python train.py --experts_per_token=8 --d_expert=64 --d_shared_expert=0 --balance_bias=false --init_std_router=0.0295 --num_key_value_heads=10 --vocab_size=16384 --attn_scale=0.125 --tie_word_embeddings=false --decay_fraction=0.842 --max_seq_len=1024
Below are experts of layer 7 (counted from 0) of a mixture-of-experts language model. Rows are named router (the router's row for the expert) and show model dimensions 128-255. Each number is 500 + 50 x the weight over its row's rms, rounded and kept within 0 to 999. Numbers have three digits each.
After each expert's rows: "comes after" lists some tokens at least twice as common just before its tokens as in all text; "mostly gets" lists some tokens that are sent to it at least half of the time. This comes from a sample of Wikipedia text that the model never trained on. Tokens count by the router's weight.

# expert 57
router:501517537549432465454500438528418526614450494523505502466575470499449517417450433502495442450422537454426496531588563536512503531559404499507479497484501590493578509549440368463587402489473510483539498518480474580469464590426432503543423535516473534495486544499515470450405488423487514390459433510534431446548476514507439599504626598528465503496451454497533524494611511466492584575540
comes after: "| ", ": ", "- ", "(", "; ", "\""
mostly gets: "P", "M", "K", "Sch", "T", "Z"

# expert 30
router:525509538468497435526436509434498560609429520484461552521572491482443486489478478568529529519439542519405489499484487479503561461469530460534494458479536536508590418491495373382481375489515561609562540476583483475488419523522506507523541550487485519582474543565608515489442451539532535422581432472441514501574492436592485476525537530624414472572532497503532451505517428487498533573488
comes after: "|", "| ", ". ", "\"", "'", ")"
mostly gets: "The ", "Candidate ", "MF ", "Win ", "Title ", "USA "

# expert 12
router:477446582411420441533480480504499599563427429477398500459478491454468490535437535481510501487500523561534449495490517461558544487540488497459464477563591480447558493461470455462491467489437501454569450618567463595509474448485485484466501440471545495539519521517541562477436470499551509473499525529533346502502543474581526569543558465456477568540515573521569440445479520410451559533520
comes after: "\n", "\n\n", "F", "f", "201", "known "
mostly gets: "named ", "album ", "film ", "song ", "called ", "movie "

# expert 5
router:471554531465536571516485504570476530526482548447409476448596515502441453459531504537636449445469543617546499510515609448383482579584470490518467468490493514510442488506480449452578526549421471564503503564516492566566506497422490482550507475470453438459467511477550498541548468402545569446531456519530444527449474404506530522493553570492482521545540484576471586481611532414485542501476
comes after: "the ", "a ", "The ", "s ", "an ", "his "
mostly gets: "people ", "who ", "members ", "There ", "role ", "children"

# expert 56
router:493511510532512518568506478503512564419517384498603557480564452413496564541544342498515436452440596530482453458534554441459482479571491574470477513478560523496421522554537410540441460593391490560573511500461521554468461523483589478553556515449492512549515526527531481470474540485523593476505467432446474479519576405530577546479460505474480468569439469576499485479506473489424534547454
comes after: "| ", "and ", "\n\n", "; ", "on ", "for "
mostly gets: "film", "..", "there", "Episode", "MPC ", "JPL "

# expert 60
router:478493508512471513542517377621520497532463431556547595550475324516442412459505465572516511463509591565487416483488544501480536496484459532458564414540595456433452462545489525432571505556471578556568569524493502514540508540559577439576561544542518458492452479470535411473405583488482493504563508486584521432577495475502417487461543542529491420527512472527537524524490513459425516518576
comes after: "| ", ", ", "his ", "s ", "; ", "–"
mostly gets: "but ", "and ", "She ", "He ", "has ", "she "

# expert 33
router:579439562536460490571431534604445432493497434502512578556495530527509491545415459525522498460429515511514559425479496337549437560525484596462482477457523497453550478500468448427541527565485528525512529575491570468481391480528550513542555503492586530515628610451590477517512537474526447515553451488550507435507508380549537463566495494559472495523436511577606497439505471413459477442627
comes after: "of ", "- ", "in ", "\n\n", ". ", "to "
mostly gets: "the ", "several ", "this ", "new ", "various ", "these "

# expert 7
router:477445560445486427533449516467520621518437434500557575527485529487466480513543360516513508507455602464486434456552541437530522453588444415512562556572576459444476518467546478549554435497534572529473502562515538492564492511509527483572491535563579520473479546533601430496388477467607532540533496421504481477541455515451570558529489462598486528538552479579499539444499470506455560506475
comes after: "==", "\n\n", "S", "'", "W", ". "
mostly gets: "also", "Preceded ", "Candidate ", "See ", "known ", "Personal "

# expert 13
router:535547575464478531478497536499494497472489444402536571477545494470491444502513487484527559532430542453412414395476611490456471517528493520515606502665480526435447445503399452548549438545491530535535509509531478459449531537465471481503503445570513578546451613475528480557426518500472528530577443430593371367469511435497555629586505615480396585430481473548536483547555573415554572485500
comes after: ". ", ", ", "\n\n", "University ", "m", "He "
mostly gets: "In ", "z", "He ", "until ", "After ", "On "

# expert 39
router:556558583446420484490514503570475515565500490550492539481476453478470503529467469416535563440470582474428401455522470528442543471560501526488453551583477559490534546568509504449512432466472560603556473596613540504472528513511483361462483445476519481402471505531543500517440422488530574488562486494465449459448496454501473517546487567465423411464587496510562481465452575504540624543530
comes after: "\n", "In ", "|", "–", "in ", "("
mostly gets: "202", "201", "195", "198", "196", "199"

# expert 49
router:502504421497488589575518480527489495569521529453476451429630438430404481574495498467541440436429497538485507430492500445507568544468503572505417537525491475529599549551449514498634409555370535478601497540527480494488503518545420418465548539491561575537461476483573480470496543454543510500448459490490429523481439462517423510558664552439467511486587516496523491456474470504426576559487
comes after: "the ", "The ", "in ", "\"", "'", "his "
mostly gets: "Green ", "My ", "ability ", "body ", "Jack ", "close "

# expert 8
router:545569488503462595535469430602530502389420517444536595474551506526373432537526520533532521582478475493453395498604512482502542572535390470469452437562478493504511590531497509465487498491470528573477464550555576509470480535505522514570490446509463505490539501567502458542546507526460550431524450466422422544536436463564436539508558503477520490436564558516598522468509437473501570501564
comes after: "the ", "of ", "in ", "de ", "-", "–"
mostly gets: "La ", "St ", "El ", "sub", "Sir ", "Kon"

# expert 44
router:547605460506584575488551520536335492583530510419566523477517452554470473502536524515565479522473502456527532471412531466554533578497379488424569551469542479484575528490437479429502417582449551464503534548488533555451522541530500468476534449493498587553471497541485545478531492404511562528550484513560495452536412461484481596456571595481493413524523432576529571495556613426435607527431
comes after: ".", ",", "′", "°", "ak", "k"
mostly gets: "16", "ar", "24", "15", "Bh", "|---|---|---|---|---|---|"

# expert 20
router:501536571501504566504409489559487589396505506559560499456555538520527428607551431482447518536468481535511465488462572511425502497554508481477500436581566534505514475577422508503517535601497481550492468542548484547472471503504543484520572456520504587531474516473466459461448540410511514536467550513547488558523455426576500490508505583524501456461477471535560547482445455491488477491430
comes after: "was ", ".", "in ", "201", "were ", "be "
mostly gets: ".\" ", "\". ", "States ", "Russia ", ",\" ", "him "

# expert 45
router:557461515465466586485492491570508549532431484426460533497594461535421474546472426514446558514432566460437504451476493443421540511548492500456520497478585540476494468528487472463505375471392538555483595558604470570561487546552447477509566533541469529483492516530498501519505505447572616553561483500490511444592521379514464551472601601492487414455482458525588559466627509475473522526565
comes after: "in ", "on ", "the ", "°", "″", "at "
mostly gets: "Br", "Im", "Par", "ISBN ", "|---|---|---|---|", "Los "

# expert 43
router:501436538554468561538449474547423534420555433557476483514485496509472428476497479541616435520427549436497479447513588423491529628524405538343504450522529594560488448536411406419531568511516640516491512585522407432468551558379441512547577366444521556416491507477570488488485556502516549521486478530591484496500448418557491550537615554471556496561581558626539499455507584539378566493507
comes after: "the ", "The ", "this ", "League ", "United ", "football "
mostly gets: "season", "them", "Championships ", "region ", "idae", "also"

# expert 22
router:606558635466486522504428435544473575527491482440476501526526522524461427490474464584466463469416640593503532471535491435478529457489412512421621536446490502512587505450511488460612536539472555551528592555528445592500406514536434524522573540508496488542515531512484418482426454464493499486436413474550504559651499479592461591503521527548503548501451413524528455496529455437519502445561
comes after: "| ", ".", "–", "|", ",", "+"
mostly gets: "000 ", "% ", "10 ", "11 ", "13 ", "22 "

# expert 21
router:498512470549455530526499447539437609522439501484541562511554394516516476442431474559567428531473583506436549519545631547487523421572399544457518537440517565468590477480483470451536471542460580547467519539509551574475502502454524466568429559476468521527490480579552477485468477481541538424548472461538409508524444428561491429497586565502578492590474420514539511505548528479465555447606
comes after: "| ", "\n", "(", "\n\n", "0 ", ": "
mostly gets: "|---|---|---|---|---|---|", "=== ", "== ", "|---|---|---|---|---|", "Result ", "Ke"

# expert 54
router:567456546516430549581443528573491467535488519495575544419525495520533572465576440525575501568526542558465469512525569460509511457502401529445487443497510454462589554485457399414560409520411469513597554564478455612424573473535476559492569489514521529578555534452532487493458474423604556415469441513440509468530411465511426531506573498466525488537581544526605497481588382490428620563507
comes after: "| ", "(", "and ", " ", "is ", "|"
mostly gets: "had ", "have ", "not ", "These ", "has ", "without "

# expert 0
router:564446545414506623519432464454506502464498457490491565501499482522508387499510516501554512564444503537463390372516547466480553518625483563492523526482554475473508536494444480411519498543472585616521476607471485575481450562484530554554612520566553596530577614487531527497560551468551525451537506475552507477532512393501587512516553575520521556514447485500502549496521461463546589498543
comes after: "| ", ": ", "on ", "On ", "2", "4"
mostly gets: "October ", "September ", "April ", "July ", "June ", "November "

# expert 28
router:528456558470470447503489463532510567452492479477559542544516563569507493497505365653531386520538512452496463516466513453502539577522432447433441540468491518533459571574416409556524469536479462454525533577523583500583575441445481404572490554475517496533516482534457564504525511487474454492540456497496499486584451368508460540512512553502438579512457422452550577548511522441554596498563
comes after: "\n", "- ", ")", "|", " ", "="
mostly gets: "Succeeded ", "Coordinates", "Personal ", "\n", "Phylum", "Scientific "

# expert 14
router:560507543496477496595493464584524613421468526451482513424546562494481520540464410612446475461504555476469454440467486478494496616440516496451569528512492494566455496527476462480512504539492530524536537508418611483539560443497495471525600573535511531558629452516530477528542549458522493483543378531509412466632469432474512541537493545484446456557547440494520478511421608422537470445592
comes after: "- ", "| ", "\n", "201", "–", "200"
mostly gets: "|---|---|---|---|---|---|", "Preceded ", "Personal ", "|---|---|---|", "also", "Website"

# expert 10
router:520415614540512506509473495502378527464414551408504520574480580472472481533448458440554372558488556519477431492495485433492456587457554556489560511554634572568479455521486447496535477519502481541533546561458535452513443565519529483541491434446545508402526532529465493530455562481449505483520471473592434500481512499476504537556600482578492461446591628567493552392506480416425512558502
comes after: "of ", "the ", "for ", "I", "National ", "by "
mostly gets: "Val", "social ", "La ", "Great ", "Independent ", "multi"

# expert 46
router:558435601473370573468443484574381491578448482534540460504528473541475459526597556478454515535500521527528513383572462422519511482512487619574509472495462537491504564482505426422522473588449487489503456549557395575510494522594478586564500427492541506568511542472528487484432562457448623471504491457527559480684475450537516527538421610501482418481428470531546613504523590457470523479610
comes after: "a ", "is ", "an ", "with ", ".", "as "
mostly gets: "According ", "km ", "sq ", "another ", "km", "Succeeded "

# expert 36
router:541462529488525558476478494448487583443532452361496504547466417536563505578443404530515470461431540502469523544534536447516473535526403452407612537490576490491546490463422491499517449508434555479458508508455475415564463571402516495596505579468500498525499573550484477533402478462447540450542490454486519578509471465537453523548579635504442507484489476569528502473554541454561552468584
comes after: "201", "200", "202", "199", "198", "197"
mostly gets: "American ", "due ", "British ", "United ", "States ", "German "

# expert 50
router:485426495590518526429485517536423566619530418624511575515467526607469505529525460490528503585420523489535404468583546543537537504484513501471556521555576481481494477524408470425554440451432642548454499529436499415494556613504519487572560584541439552473535440521473547474549546423551527485451610474464468419574484509471457477541570476452482570392536441499463570468538565538503526424446
comes after: "| ", "|", "— ", "0 ", "one ", ")"
mostly gets: "—; ", "l", "%; ", "Votes ", "majority ", " "

# expert 3
router:587538542473497495473434484497398494563587500470557574481492451573491547578541470522433466514494502524457502469555479538507543539503479600522490402545462467467526535490509445465496414619411476543604509535558440597534436501526522443453542488526517529476485531510512560469522445425527549505384483491432532527552501426569460564587557500458506547417577485554495457455573564505472566443600
comes after: ". ", ", ", ".", "\n", "\n\n", "=="
mostly gets: "According ", "by ", "because ", "By ", "However", "under "

# expert 51
router:510448547538473553554467530554525528536449418489499561513516423524474537459621479508485534479490597464470442384557614421585558598408348515368534437515562440503480522485429475530564537610502532522515474602553422545534494520396522463582447515482570517479522519528476445571516553556486563497498572389607455486468466469532537503553519499513448496479448494560520498533510564524431562487509
comes after: "\n", "0 ", ") ", "1 ", " ", "2 "
mostly gets: "during ", "During ", "until ", "since ", "throughout ", "late "

# expert 17
router:508534543527448512524464435543423507583523452485465498563520489534507515534498502482594418474470520502458474504508533408501510585561471533444476505440495483441468499515441422484509433598358551587516539541516499630513482519425481492524447514462484594576519592544507517473457438377461495444444439518495459500518460427476521616588614568522512394450589537508564569529542580511520550575524
comes after: "| ", ", ", "the ", "in ", ": ", "("
mostly gets: "190", "195", "192", "189", "185", "194"

# expert 23
router:487477467547442441542488454538529607593416471433458503450550446490384435497506447508538477452486570499461417517518530479467578522515540469461494470492551603413544513450516387433567516449551508525544544517510600575514517599491410434636445477514477488553428492427467473519476506490561568404530443504491459452523529389552536578559555402597417436518518551466539417509517483504557614508472
comes after: "| ", "; ", "- ", "his ", "with ", "1"
mostly gets: "her ", "his ", "His ", "Genus", "MF ", "Win "